Below are experts of layer 4 (counted from 0) of a mixture-of-experts language model. Rows are named up (a neuron's input weights, with its number), down (a neuron's output weights, with its number) and show model dimensions 0-255. Each number is 500 + 40 x the weight over its row's rms, rounded and kept within 0 to 999. Numbers have three digits each.
Before each expert's rows: a language model's description of what the expert responds to. This comes from a sample of Wikipedia text that the model never trained on.

# expert 32
Pipe separators between cells in wiki tables, especially election and sports results tables, plus semicolons after dashes or braces.
up1:554441494427509480489530476465492472449518596442520468503533528484490432475485520532453509426574483510555578464497487505520475482474470525544525505427501396521460540510477457501530450564556542491522493484538491540526476481446417444485496463509459490519460534493494481538547499453487589519472527528458433496508532486441477491509528480477560530484494394534436488592498519536533502477411466476562510469509499490487492555475490576423496493504477496500468493517461556418536586474582433498514449544461516507460480502470497426531431452530551531534459464456476590522480534522547616433506560454538510528457528559475470451529438466585583506545528526467482498515464513498516507459537542444485507542438504458488491491465540481503440451564503478531560511516481557472524494522485484
down1:472485464530545455525515505519521470499545447507491436495522529552423621417480455442468507485465539507514553487487503493525435493526441488565523467473544531518411517535441530553460512578537535469453479441486519512502485426519485526509484520421481419535451462494487501547444508443489517474513463498475443506497451503476523516499561534497504455452593515521539532544425585487492524528410466509525477501476448540522532512465554564564515510477527507447468489507536501555507478515531551519478491514429459584518487433487484499518510507570513558511572509464480562501533506472482519450428502513471474452495493534462488488578500467460487439544456506491540479467474411502475479410485449642505502508500469443591582458499577462490518476544449458497519458463510480523522475550555537
up2:537482516487539511485542495525451490486473465558476514480496547575485498482466559538614423502518477492429531515535499515481548482470490469538466421561546509543469540551425532500516524521514452535488453501487473431534528497499504426460492476576566535536501443494405504413477489570558473527471499582525556541479451492510484513548438496515488481502458520510530512522433472533484478511470499566580495542497525590521493493530535545492452514496489507514464502474586513555497526581513501494549595492516490473528445491477572505452516527477486508552499515493479500491484536506471516537469503496510567547553513494571478453500495529532519456544542439422530446545467458509541443590566586488483433507506514587513443594475478472437524551556501481389521474493557422519437494493501482
down2:580533441503520431535503450501537461578498500513538523508484482494541530518546471484493544494456589429542512498474493480547488517484463480468547481386419505510495480502534471459481461502469507527494518514428463514413489494563539424460457489487464499483466552532498510507505484418518468472453501489524493493522460539549544544509537494494423535533491469490487500401531512642493509490519518531463506532531575541402498470425495510475482458522506527442456505378466539485500467500433501490508474460504399529524465494449503437469464461465521504468562457578501469477570500483495542476490472444529524509525486477502514578513551407513419519519599555507466450477538535524454510565509509465513477531482494464432470526530477546476572498483469471556550513507485558477423484564450473
up3:501571501445548560498487418592559451495475480515557502516515445526434520560464482523457515470483425472572520577460514483544526499479501448510507453513462487467482523449463557539488543538497489445503430473524530478462497546469480565512403539473465538510515472444518445382500480552541510510500475466512491503523485453424496479491479528418536468549559517502487409526428411501546527485465501562502462552519547455503555480533532457489507464548445478487525506452491467509480496465566563455416542502509446481534463465545562509479487465501565482474522511439478453465512485502482422465475460474544450445529457448505507478418524508547563497522457400518525447499533442514456524457566517487525536523467476557493491500471468592518482506515489457541495570516435550488450528553451535
down3:453457503497549426529485553476532485549489513532549543516421425439524435504554518480509478481444517489499444572490450548484492497452425551518478618564508593516549485493530470425532425498510443461534404489480511560480481482490507479579531487492499476542461444534522456594505480481550534515569421538516529471565554540579507523501562509517448455488520548491499533453545501506478476505479425524508457503524480502483507502480510505500528443500540470481490572567462529462469504456474466575434526509476534547505471557550489475534524547490428507498567402469495450461513479526511507523515426542446481498487521472523458479434511504511495523522421468415522501463483499536534534466564544519513442505468448535601583498527512473540507443557510529498520446470528532471562531526489517
up4:560487486524477436468568553496482524465454495465497540488496497514477528451482492525462526481513507543430409440519506474443555586541564498484506510453488512468524463509549485477464469537511459584496446522423520517513485552521470510495471470456552481574488519578547538494479542544516492511426446516533469501517523459513526466493469409473411510474495525484462522495511529480426551530468579538536522503575426553502435537442466526494556579455555463514509407502446524474486513578492509465548494542527435480514469449544482453510476478524514514575466515498421525502497540540429443538466460508486478498540504560486562519578526503540526450412555483461567433594456533560524463517506533472523452534502497556442530469468533488453494473487451503514555485490511549416502572521516566
down4:468555527511537503558497401480550605519507485523449458501471521544593516522511510460495476485466457570500465484598422494499497496482516531485520491445461565445502499522545490538606539518516458555472552466534483457470480430566474554528528494556545482539498537519553484561403505479470486524461475553471500489481470471482495432589454484490467480471512530499433478449487457525511481493474538464517536502485525494525468562446507542491459478457514490481498535482502513463556526506568506530427497497539622446552479471447500477465545529460534457523493534495488454501495461482456505520486503537401508594472478479463535579544512515519513474535438469466506470485469557460576527471467497449488468487434510594481504546596516522442476543487527475477532522437535566454464577552450444
up5:415524550520487525529522459491558560518465502546502541517464520515437505444496502536494525474495502546402552483581481490543480466481570512512483457504542501475492504471528524561500461465560498481554518466496466518486525558481552449525467479500519508514514469479498455473488501534481464456493513475541574502476450516499472509540522415561523452500500534413552537543525476525392558450516477497512496510499497472472540472432446512489463537481469503518455432501475503490496553510518525463472459522460465483462450548517536469529565454506568497546510512474464491408561491540412483436474455485479565539512463522490475509502433545489473411511546572501483420509507463490506519518465605434484544432481473546562416576441570428558418482400417490481493486521525511525540482419415478
down5:429508516485469498505540512505559547529520494595511439432504458502548453599513480503559538506476480498466447555576443461433443517503525448376503544504437458510477506533539518522523463481466454580494465508459471447457451470446448438473557453564455501511499460580506500482555462500501432487494484502427504455452506470538486466508452526490490553479491536576461522468524467544513509484484568487482473496483567561483455446543461442488522484515489580518516565488441547465460487522515509541492516471511479496487521477496493471476504554478562533404407486505502432561562532417477505489531530477507529583446443486557522473512520538482515526521469494522492433516559510469473563479471553488472442476489546479363448548492497504471504498480473501491570522497485456553502540563451551
up6:437505501486479396470542477483524544500520536561516514443515502457524506542494473490490396465443445514541530422494532553489521476499435501459512458524491508458496467503462484482500458488528519448468474533540503521538473481536453506476512519519439519533477549539523574500561407462545484470577416436512563446544450473450548541491417537512551506504454480495535545479456505431497529534472505525501505482480539533557553426559550479516459498519532471520487501509514529472500534527496491489458471560480523517434485559433529503434445495486501488525418459445506526503449484442462478489505489520545527362532447513529489472523446554551453523608468476449394498552509484418535478513513410456495515432442450502506445460474487458544490538519491516561543480573534501554483426526479466
down6:515471553458468498443573485500568500506534470378468462465460502523495529511536501482503536547503545492540531485541490588528521483539511478511521515443602502415434531533548497537450450422482517492551451476528452465459501549464487420478533496578528535524500514487499488488408495521534486435444520553473380542528555473518521552449451588432493467460546508478458431486464500443454508536428524468493526511421528472451461481480550558565493495478492436437527472519443506501457499530477464456531442495481504420472504494480498482492500473507556484485544536445450497457520502501508512498508477497437497436585510542505458560504519514518560474441513516467544494546501488504477502446524539562398454581461531501524474557488504492513529552526497469479486607454568491520492556459529481
up7:620489520500448469482519499421468468538476540496506537563484515491540598463561501576513530500548554559506506541447444425517511489502478494496451505497611568524474540510456548453520513474483499507463476543518526484438455587498474515526547452556499490548517489480499561520524527466531474461542536494498490535512480552479499538482462482537514446446583524518525522488472458523570487467547459579548464448507516518459464517571490536528505503478441429525419457525465482556476565429452500442518489488496525475438463521510553520522442490454486568475498559489463443547534502460501503547473477573553459523511493575518610456424444468501517505470459551494526494467441541524635478522486477520473523459503545516504506501564482525460493527423492460494440507501470520427519516423531508
down7:488552519474474407556495510495503475461522450409473482511490487482430452491466422471452481454539470535501451559463493533494583497516585555506566417502474486560465502552471476458539584474548458443508479524492559555533529530506490476555450467509460509611529476449540488500634480534451519470509563486514529518478532481499439540512520516508480530507425455440518563594493508533519484492506462531511517533460556502513462578504424520533485519547489481600485499438533483522467548566508536541564489535458503472559514437523499505478568485465382453557581538456512453539532531485498478419454542563542530470497476536520526505466478494516469559485509431467502518509412482501492434533452476499472476474497510494486486479487521535506513459473507487556483517493589442499507478488480517
up8:451507527531466458452528599444526552505500508494511535512502365478553472536427627565492475501535538519468505524569474554469565480429470444488482523484440574483528509536527519500514549465542519466481505489407481528505548544520540508435496494574557490505495501572452515448407540501502526513526444504583525449498515513484537548511547509503459512594475506513464527477503555544577503509491537432545495516508518536536490440555503430446571526506499554461528493516437459532498523511479487418470471523485486447548491496486526514496493421517531511493549428464548468466429526512440498453530499451447489442577495493522489540465529482517492425466416408478508522551460467519546433514514475588498512457509483453535530461568481485532471561463444491472498505525479501491499516517487531
down8:499468570472610544486521438451505479488467415496438474543501493483479546509587516465472520513482494500467451467481464513491516536462455518487486460472516455500527489525422496523484526489508567481527487415438486522537580459543509538499463520475445472587467497457528551501447507438483520501507428462510555487492507511420558441512508526555428557482513500498532428446592539491508477490466429511514451469567476524431516495520525520562505539509554517483441504513530493531511564538458576593528482463482514579524466457583515523502533524488565543438485462566495418472461490501562489591471458459427513513505491487500525507585506474512519509498551445506479429553450495560517494589503556426492426523475523477595502483516419512502514456485477486476469537481502444508450492485533533

# expert 15
Indefinite articles and determiners a, an, per, any, every after is, as, on, with, e.g. on a 100-point scale, a marine gastropod.
up2:474510415531471419535485511620481587529546474451568523393491530472532427533518488500490525555518544538500505490467506410457512528526457457448443527430419541480491469477468512492528514557558485492502493456516453463491514553520541448473532547454472510580584532570478579496459513531505425489442514562520575594543489503529535500526504468479515558468488477509462454435491554566510512521429521508499479506506601427497490478560525487518508492486480504531531530462439600486492593531507521517506484527484470464525432539517501459562521523476582466487482511432444502511532505499507551499453494535450454535538549499448532507530546548538503473537550517420523524514448505513494573457544514488495508489452465486481455559518498538408532541458515498535553500488457516501499488514447477
down2:522507540516440512501497526495409482549497504532517543496484439453512520493596524490510539481470521555552521531435484548493537511518445504537512521573616482486511485529543548440545542506465452564464470473448494520528524504527561523448460556547512482485524489491514529466435471544455510520592431614463473551477478432550491498503510509487482463459460513459500504487475427522519498560431535430525516522431515459490513542510507524443492485439498525571478419477512525462532534483560517550474488515534433398469524515511523560516564436545503487438534504505475418519502470489464494498521534550499462532568536493495419527488514555510485436502478454417542528480495473507502474509554538536478523453505414410510458530561432448563434506531494467419523485517476442538406496519506460
up3:537493459556542535511478524434531448464498549526442552595529512445567533466539430518438447525506489451495508481529492530468509451523499534477538482456452477549529475534448477500473509486562456483451549474512509544542455471513563504513564446549558470473423489497463453408460520525550528530486508533433424513445553458607510494502537486474487558511527454520554490518558532488469531469476514516492457480493506453448526505476550546459501465536470562466557404530470524524485427522483490417463540517480468447430594538425455450515416526528522450514535562570517468486546471483479555490477525495531457559493528493477592524529484427460510485527454489495571458582519508518503486491480433467482463553469467479454493468512528566539532509530489561463426476527534543512463531427494471
down3:494537554540516460503540450543496503455477419531445561503489551468536528473561452493521449508539543498484569570507482480611568511496475511507553496529496501443533486511471524448512454615484464475412538505454509538468498503527474498494488511546565510494523554528445494526484501480540538572414518427558524502486483502502490564485503463479503526499414528467591507508485524590518419443436507493503524447525475446466472495526395497450474552531493550513406525531567548511458481526538540504525497537568437532468528539492455493550486528463486495519515522433527413538472529455521549523438542495464427438478526515491530532494531487583518492535486454492515504574510483518498473491574484563533481445505507634477521517501483516485438478422467489509505537575437471492477522517507521
up4:534507492469495536484454506533416538501538532480499465422524485469477512533488431501468554447528510489464570508512504504464508537513503523472550444467537548506553561556484434515541556573533491473460485514525491491470464466481552467461506518433577576493441545456391528513520537541477496491518437492465410525493496503500434445584446512409425439517533533546525528476480551486404530446550463473544481452547495523434541525619525498527506458427548516520495457496576529434508474510539460525433496532480461483506505470450511496429462561519568510480522524479485560524528488470471469467515523517475539499461517464491545532513475481547501434528423405527505484541494553415544487506538493501573441535507552495447504480563506538541574486484460558508473543540539484556513503543527477
down4:512570480465483486469486547493434480508473524537521524447560491485507501510472487514505528499400503447545541493465560509491584413535563510564520462436458486497537508569521515460516536490498573531551488437556577485477601529520515490460462530486484520476496499519451536540526514495527536516496451458457464448486470526454477518485450479512484518540552405521503543513489587504535451512523511538566528424469419436516545487509529435506523461541547506512461569441495521478520603445467498473516500610526442551547608414502460478443517483453467563465484457470511500479484502489496522559458427536495485497578453522588512497519504533519498477473484510471463454569476505451394492495547478533483493529453535453489539526528535544555476500473511518516437499466550494542410513481482559
up5:467531505491528573543590458495504491498500540401518494520559514461456519460456549586485497414541505458550527482540514468510529492458492548527420460502554559487598618536519461471534467550560528497550446469482449467503475485506479576572428573502501514575476564484496511544493490514482552529551513483568539514561514532516530501521500515514518468469497475468467540576469499500505538518478578447466466507447425567465467526521532567518448506518454504501551520471531473486480503542436464444497488535486522490454532419505455481484500443462490482475523501473516478515482451476562544578518473499525465527525452477475444503480620533484490502540454423547469498568487456500545494505536451469424493466402488430459503488446501493480481451456527492517479440447484504433491499454509584
down5:544442496553487446518527447501472443517447510498492529473500490554547553512528536513411424470481580518464520463489491453443452456444534583480546465446480504557488594502548494528483527467484534481495461542585530514574474454470612548492473484518513508533477536469531490539580463421484467578470498464477530461438512468522431476523478534506563476443471498512510490505574429498569473495497513456500523449481495542489492498418491465490575475498473503508437502542520498512561400575520457505474502457496515545508493466508487537503513557444528502520514469573497523503496511465469543422442495541564561520505512532540533489531549584546442532384490511458569471466447510461546517476450460500476474562558484477495564524543516576591530484526527488544491506487434530489509533489471477
up6:582502483521459480549464444496434523493510510498510475535531586461501412500542529468509464531564506500500510549492444471517483589503471438487502487450539415472493464481479504468492537486482425495531473488482544537577524489511513476551478421519563435520509509504541521444553541479527534475516501507502483497463481472558589421473536515505576463539542501515491478526542433461455478506519509525497594633477450434448529468481417512450502443534498489507465529448569468503496407449472499464463442469432568519579442510500496510497470420484435575499537486479551464477387444508468544513533575517541482525490515494516438439540460439489438445473486456448498589473467470526538518443473464482530513477557538577482509512479521510553515468508528511523479519520540476483475476508506515
down6:460519491517586539488488502459528458506521511502531533578474520475406509465465501497504494488475430504565527516514459519519464456474448546515468499529507532494428458421499540531464459573502489446473480513459492446504467538464518445474488516507422432577478553517536524529492516425436603476547510527469567471496477467471475529474475488521491454480484566506498504594481550534493510472538520477538506490503472483582508483462437532563530514529460485531419496447517519446465467431495422517441480456502450433421465463482511551504525489445548476528484531417497518529442436533443474548496466541556490538504510504466485494482497453529535548517430502549542439471516457393513517528443516460491478501487413456449430525451570501523461526531514543441597431523468594498508527529444527
up7:497518514494486472530458411499491561564547500404560482482516437486447548518514498488522509521423475581465493444532493484483521511560548495444481466480497587563572525512444542460504480457482510593500448529532394525432453445472511527524529451493477486494479524493532456508529541417588469480551475557503434490498487449509466508571499504556457521512557478490523460471493547585427488542582529474443539442532454541490516508563474428543485577511518496475524504486484501471497468480529481545518427468543516541477503585498489503578483476522436471473484497490542496568544493478470415483475514505463552565514476467401479459483524487509522465519514490457535461476469572513465515514506494491539454485513574495477555487470546590487492483513545495507521516569519487510631532499460443
down7:471507466469479550487504511520536481537468539487507365474511479471516590513500546531471488553484409514510487518462462423537499484473498476581522487545463507508536546504510521482570506477526448498514528481532438537499499413536536430570490498410480469494418514519498465503544480526494483503541440473565549540563491427538507553454508513577426525479524511457487474509448492535488515494545512454544528477509594527470440469499470496562490514464521519527528456525396490443486482494517502575485551511560469424428425547522542531561514584527489495537485538566505542530519537542504479496508464538417533582501485451567507495492473450529518479495492519500498463503482501513498529484535510520536483493458424483442500375496457551476466552480470522453515482558503505583566379532504511
up8:531475498408429534527510580495502566442508574495502452426560508497479521463475471459543487468562482543472452509464466477451487473509467503495537504476522607491527510557467578444499442484546397484481485432529451477480454521480514545423558570503463509493550577544484583525460535588574493516564462519541592473529532552488495476459538468467462491590516498484425524458397476498507509515468483490493506568493517496479429560565491534532508511535487510471535543511554486517526546470523500532479463552538512501513454558517455488526518516551461533477504542510496434517515472500543470484525506514471517481526500499508527426589497447508563566563444427526472469571516497488418557494449482507569550551441526522505416482505482484466534475534466451487490556474513506478500541538531532
down8:489458536565470469478486556536464529481444536510531556544491412404525451490485525487537473525463507555536499506458506481436477554510607494525505532447535486474566558458466431482522534471489475495496521543503496497452515461512487463484462485571521443523516569451443478532519503468519455510470529552526431541541536528496557435545483494434514432437493504466575513441553547486528419530510469491485500471564522485493541489492496519565445570495509539498468527509469438482447423430458489469521503487509618481525537506441510484559533461596445483487493497435530524503484463574500570468480457467559519657563514483521512484472553496469510501530551510482503556544558533493531411531513499485517546521513510515467517506536547476465592507461502520547488443529560555508520514453506531
up9:517565513480511497502548483572546491561430390484496524469421574521459518516527473538541483495510513528560500516428493479501438629449499491463526474452543533505501487551521476435539504470489428532542504430477417513477461507528545497475529529502473534529477563525464538459498460568564515435558522565487578442564540457521503528539489520527480460548478536462502531442531520416536529506508494488517506433520520520530449535528477540493508480479583593593489518423468474441477466553458564560498471497490430482458478494480494526473509490482483453446570524534467455466528523464428521529422490565468488528484545579481498492437515520437510471531551498462542575492526534501484560489487489495566506498484500533490432501473596534576529534564536486474519518483442488499524485543533487
down9:478498531477464528498484528523421548623511529550443492554559528543531487511473564525521502562503534457469485475479497483495437519532502496516468518530549511483499503544477534467545454510516515506505517502465566569471529478442477463487533506608534502495516514483490455453544511466489472564616493523484514468517423551502501536517580452455532474536539432484520543458504544528449439511478500502495436472519625483498478501439489481491493507519415503433501513488500435553463483459530601517530525556473550465540483457480554432534501448533526493476495529518502560437499505544508523487591502482425549472484525539557475550480469614470507468535521507501445508503529528502404515491474490444543545495494562456534421510502527449493555575484502476415514474501506511423475476525522381

# expert 57
Punctuation separating items: en and em dashes between dates or titles, colons, pipes, commas, semicolons; also ISBN in citations.
up0:527470537555463565473541489580465459467546583546533554468466512497532524502556543427562550553525551549549474537476530486503539575464444498588500508536501486466431564574499448534487543585436466528432454509445512412511477453474480493549507518436491542435477421561484461537498583592492513521495438520559526491489454539478473505505465573456489495569468486404494461532540508480536493560474551472493534514515488542477461540492466465455530469539521531498464540542499556474483493527484490481460535498574497458483512517475500555492463535519465550509450473493479598488541445451520549470531493497491534483501524517498508562438463498596478496471466478523476504561496450482490456485418484507470485496480466442453458434520490522535568564465544518474445431550486560471482499461483557
down0:519499518524439542464469468496483527481417480523438498567447462479509462485543547515469520495490544473517526552526471516502449462473503534524573437425550483544462516514478409578463445461523476521471493449508436499586475534541479509512539504497489515515513459541527507499541460520523489529453464456530475506488477485503531452527537480466507490532522502541556488573522482544500452469482452441510480471665466519498563570519549520506514508499519522513459467482501554549510467484449478453522509516540476460446555557472526483566473548428476434501496565589468429482486397383541483503460525469528443479465460506492528390437544551476527465528448572575562539464514468458508529559449473475484467489459488555481487463493505423592456504460509518465509514461479548466452463497516473
up1:541492543568472457485477505536555456553487525579516399491491459495499399517415570489507520446465478474530508484523568456513502472447501463529529489486551502463454507444550514472492488564512490455416433509541440500560623539474479513503482492451548473511559499509418483499472484525471543426523460489489502532527468490581523485511457490498450529510509507434547490522467448441475400510493517567401495424504543489548457528535571534490514508442467542503513479463467513464498460491474530463503503422441423432548514558417574466491546483553504515473455540503562510510575540507461478492511480470507523584556458536496530541496487482458484553533464425523502509471513469560536534544465537476441471485531466494460546422532456550535554494561516523534442498465492537499481504468528486
down1:545523546454538521495551459464434507485492491602571518434445499528475539525496516539540530498499539501468452506511515478486460489488439504554506485500534509549503429497527589498497419512523597510534479488463500495493443479488500542526553445483531498497475512508532564590527493511520460428480486526447436541518457544526495495508474455490519433577570481449543430493481508516563553487406406485579512522550565420462531495419540505497507496536576525561460490481465500572441515570466535472502476491457441508484523473469503566480548489453517406482497499494503469502538505552494428521532549482426472497507508547502452511491561563472523440464481511488511499492458532466474482497444438559581503530451506584524493506533530535563477464513408555449516554456533511566463514513507433
up2:453533440521487545489468514510492482538479456434471521474511510520435517527482525504464507547518463429545523490463493539496498561456496585532514469528506521516484494532567586492500484456518503552474529432515472527486557480515583515438619518484503499499494534507439489550573506436514499444501566610526483497508465558533548528523454478527541519482464502482572497537509469483507534575468522518428488440513457517526509443605507528475442531522551498593503456506482575495459459546485503550506499454517451458486449480504486540479500419478457486430523428512518560519567583559463533602465446480524500477470434518591526505472497538431538515468560467533510485512454438474526482517500527552533474515516543531462489544541509474523458495430506480536476522557445590473383513477505481
down2:498464511505462455527474515459456493514519409451501488457480603493551487490544510550513566518490402474528499555492502502443505464466521487477505407567467476545491508544493461475506537441532513488437517446485482484451474506419523509468470492456540522509497560477506501525500513463521519461558506486497410595463453497519531463473503462487465480477516448532494581532493583439473433490453492529508475464503459550507599527503555476550425434455442486504449511456505525496527507556495482470510507459483563466477527511510500461523464560539436455479572563556497508515530507443507527579445481538504498474475579474494453488531547489510459500521552445480450472538493523443518519451474403515502518539529502533605512465514495472421599529529513546506565482545547479506553449490459640
up3:511471505520460521505451516430533515498464519498495507467430437427494551504521565528456474504528541537519484610551552454482509569488565503505453487429507512535477490423552585577522567496516488436500517423411517507495492442516534562528555535497457574441463586570525514495502485487442507487523482459465488463481436479503557569558482544539458492515650545515538500500559443559487478548522493429500463466516466481393462457535605504485497504498471513475557522501483509494546558546510572506508460438518482480530495532455562527520490531486470479466543497466441428493435566579526446527457485512514555518539475533510444483513497505455545505520502501444448463527515536560498475418531536456541489526500492487494506525486506494500488450532545447448461497492512552514498537464506527
down3:526578506494526571510501445477445427532457469517439448456473432495530538521512523515460531503500461521487532417562569506526545545459491438529524469578497510407557512509518541492516509485466517503501472465492455576464589478495469497544459459502483450536491498563478492555492508555566514525498509503526471469548532554558516626510416516458508544512439561414511510483459514569504509558468554526524467484482527527486530440429517508494436589510431528489530514529508400456496473497559487446525527511554501514498489551537463535450443510466538456479464509456453531533566466538505486560426489496492449425464519454405525486463508506477487496523494408470512496468497451497491495519497539574485543496524560402525486479482465462493540423473543516551538544494503526585484489478468466
up4:539394460430513480511531511542524414492479531416502531523542521522517557455459525569495416415444483454631549571508515506559552543517521453575507523540486545435530546491472472562498518478499508520504513518471493456467532562475538581460482492497401474466485527491534451539471492479535427483491458500481502490473484484553463469511503479545464516467514516460523570446458462501472428484476539477480518502506549503598448549501486495501474470554404526484523464534477469500480478463467556438480423493495493463483514487536462416547486476515424529538500497573512459554470439510543454502478528447517518421547523518552531483454482468402492553499565471501537501494401490568524499563556515475496443522480488536530486451521509425469484506479548496546513560487521493482470450529526529
down4:524495493453518520497503468543426450460486499436575510547497446561497547494517520528511475460464569553480493534530491513537501519566446407460438543441466613499481553437508439487456470520539521512622511492496500504499522479536475547436498551459540459521536539456465490491422447527519513524510458492494595551511413502510519487541504466542460462474511535495513496526489491506420505469446525486516478534526522489475503499501527520505495508473542446525496493456472591555444461507480536467486522499548413471546488473454453576455493522506442536523564483503412560517485475444541556584552429461503459541515548487515507571499531474490459545422508533456476501525515566554492363484569521465501485481519474503521523459567508466457468517557525514548488537489586441506501542485546451
up5:498526456508490489566524438466542535563436449516545467446508451573531472529554467511531486489452510534467556568501525434515471519578455474482479435467487437452441522468497504497553441479504526560482476514533561468509508496494564399453510489442525466509562526498484527497464499528461596544530524586504547467470511473457481461475499528518462559526523467509497466576447538523524514409540528532571488538536461414558479508570539512429502544485474520533462488570479427487444460484534463537473521422490458502485443465433508520492545553497447526416521521550548497477480541461485480506501498424468419576538545529497543500470423512490506576468514585489474469526417524463439517565491491485523461486524533519443560564450501535457463457490453525471492533511497506489500434472523535
down5:413527471504513514510544498492508489578479495482542556524494509518500475502555486559527488504613497516452569465471523479487578466559417564500526451496466457515458497470549470505492476517553477552520494475465459503501514487563463419530461532560493524515500534487528471460494513495494420449482585560534540475531541561559573457494525467454546586492475449508528530544450441548468477440518543523527522488527556534509506515449473464517448548507539538512480488545472556511447531508498521457533433455475445510461519538453532467507475522536499442546525486470473421530540621524487500439486494455467570465433518550552509481512507424462515444505490574534484478501506532428533457527542555549553542511471529489395547569466489477541473474478540422544542532467454495589520473468435462
up6:415473502515453561548585447605501534485582490413496479431495523532505458531512451555521488496488487492512501487491456455474550483478458521507488491506528486466459522529402518519512512601481558486500459378481488535466460514494540528537498532490486523472532499529492503452508507593549496428527492475485453479562500520503476475539569494468514463499515477457525483427515499525544463458519473519416401475525412543580515539521439543528454462439510430532527482482419479526540528457531532515442521516549516487462459484534540479510530552504489444485515480463491490490539465494440532490507439455498518542490505515568508465479542424476499524590476554482523520533529521493510427474471518562533470514506515488470572495426499492571465457505489488469497532457462620490547449461621472
down6:514441446476531501507560459513492413448471512465465533505489503470492551461502511492489429559440523510510533498505486440474548504508503431507531446563511428493468486513541473537482542448441483506462417534475511495464435526513560424471501475459453481508561556511450517532494487512403475453493458454517490470478535454512533425467460455564546494503416525518487522563513482387422549453469521467437454484525458480478487443525558530518449570456514559481530525534553492456454514532486532470513449533516462475576519519498439455468559493487583521468459518447517511515504518488515462471523506514514437584505496547544495413476463440484498503499487510478511567474475562544480500534494523515605571549464480552509491567583553549508480417537572494580529458548499479505454439506493465
up7:449535559474402484532506527548518511469519494548430569532504437468497421536533529468542454498418482589535586493478467457479518504505454543415457496474518505508566523430502536449544509567532478564447430454533427454515549445533491516521484517489569486490574514472522567470504501523447535504468576519524520555449559494520472486578477489497496534518577489505453577502553513484477547543490520503545505518494486507524370535542420495489501516489494529505497479521496542496485575539467540455477524463524553474432489444474528455473470483501476575443463473544504509518452548441469509475396493469535475527458532553485561490426450452546499580533507518542500558479441480455503521545449469457461531530508491488492523525464559480500434439514476446490459535473476546538508470486543449
down7:506436499505420440562538605474456447445532488447515450591493506504566494433520465496567538484536490506573489562549552490444500514522521529493493602477445513502502569472535485473482463492539483511485502559464505471470557461480536458569530499474510454484452518495479543532512482444507404510552493536506529456482486565541545433437539540487498548503497433529506513491538469541382496536510488532504542494526447581521570516461591504418515428487509526532532536511505569518505494491483512445496457494512455457489488493557528484436494443434475442427476501562493484533529507520463476568524420453529457467410446452482461531463479485500518550497523523527443487509493552502526542463473489497529520478481508530518543472503437481429487432577502482528513553427580469488460537465491548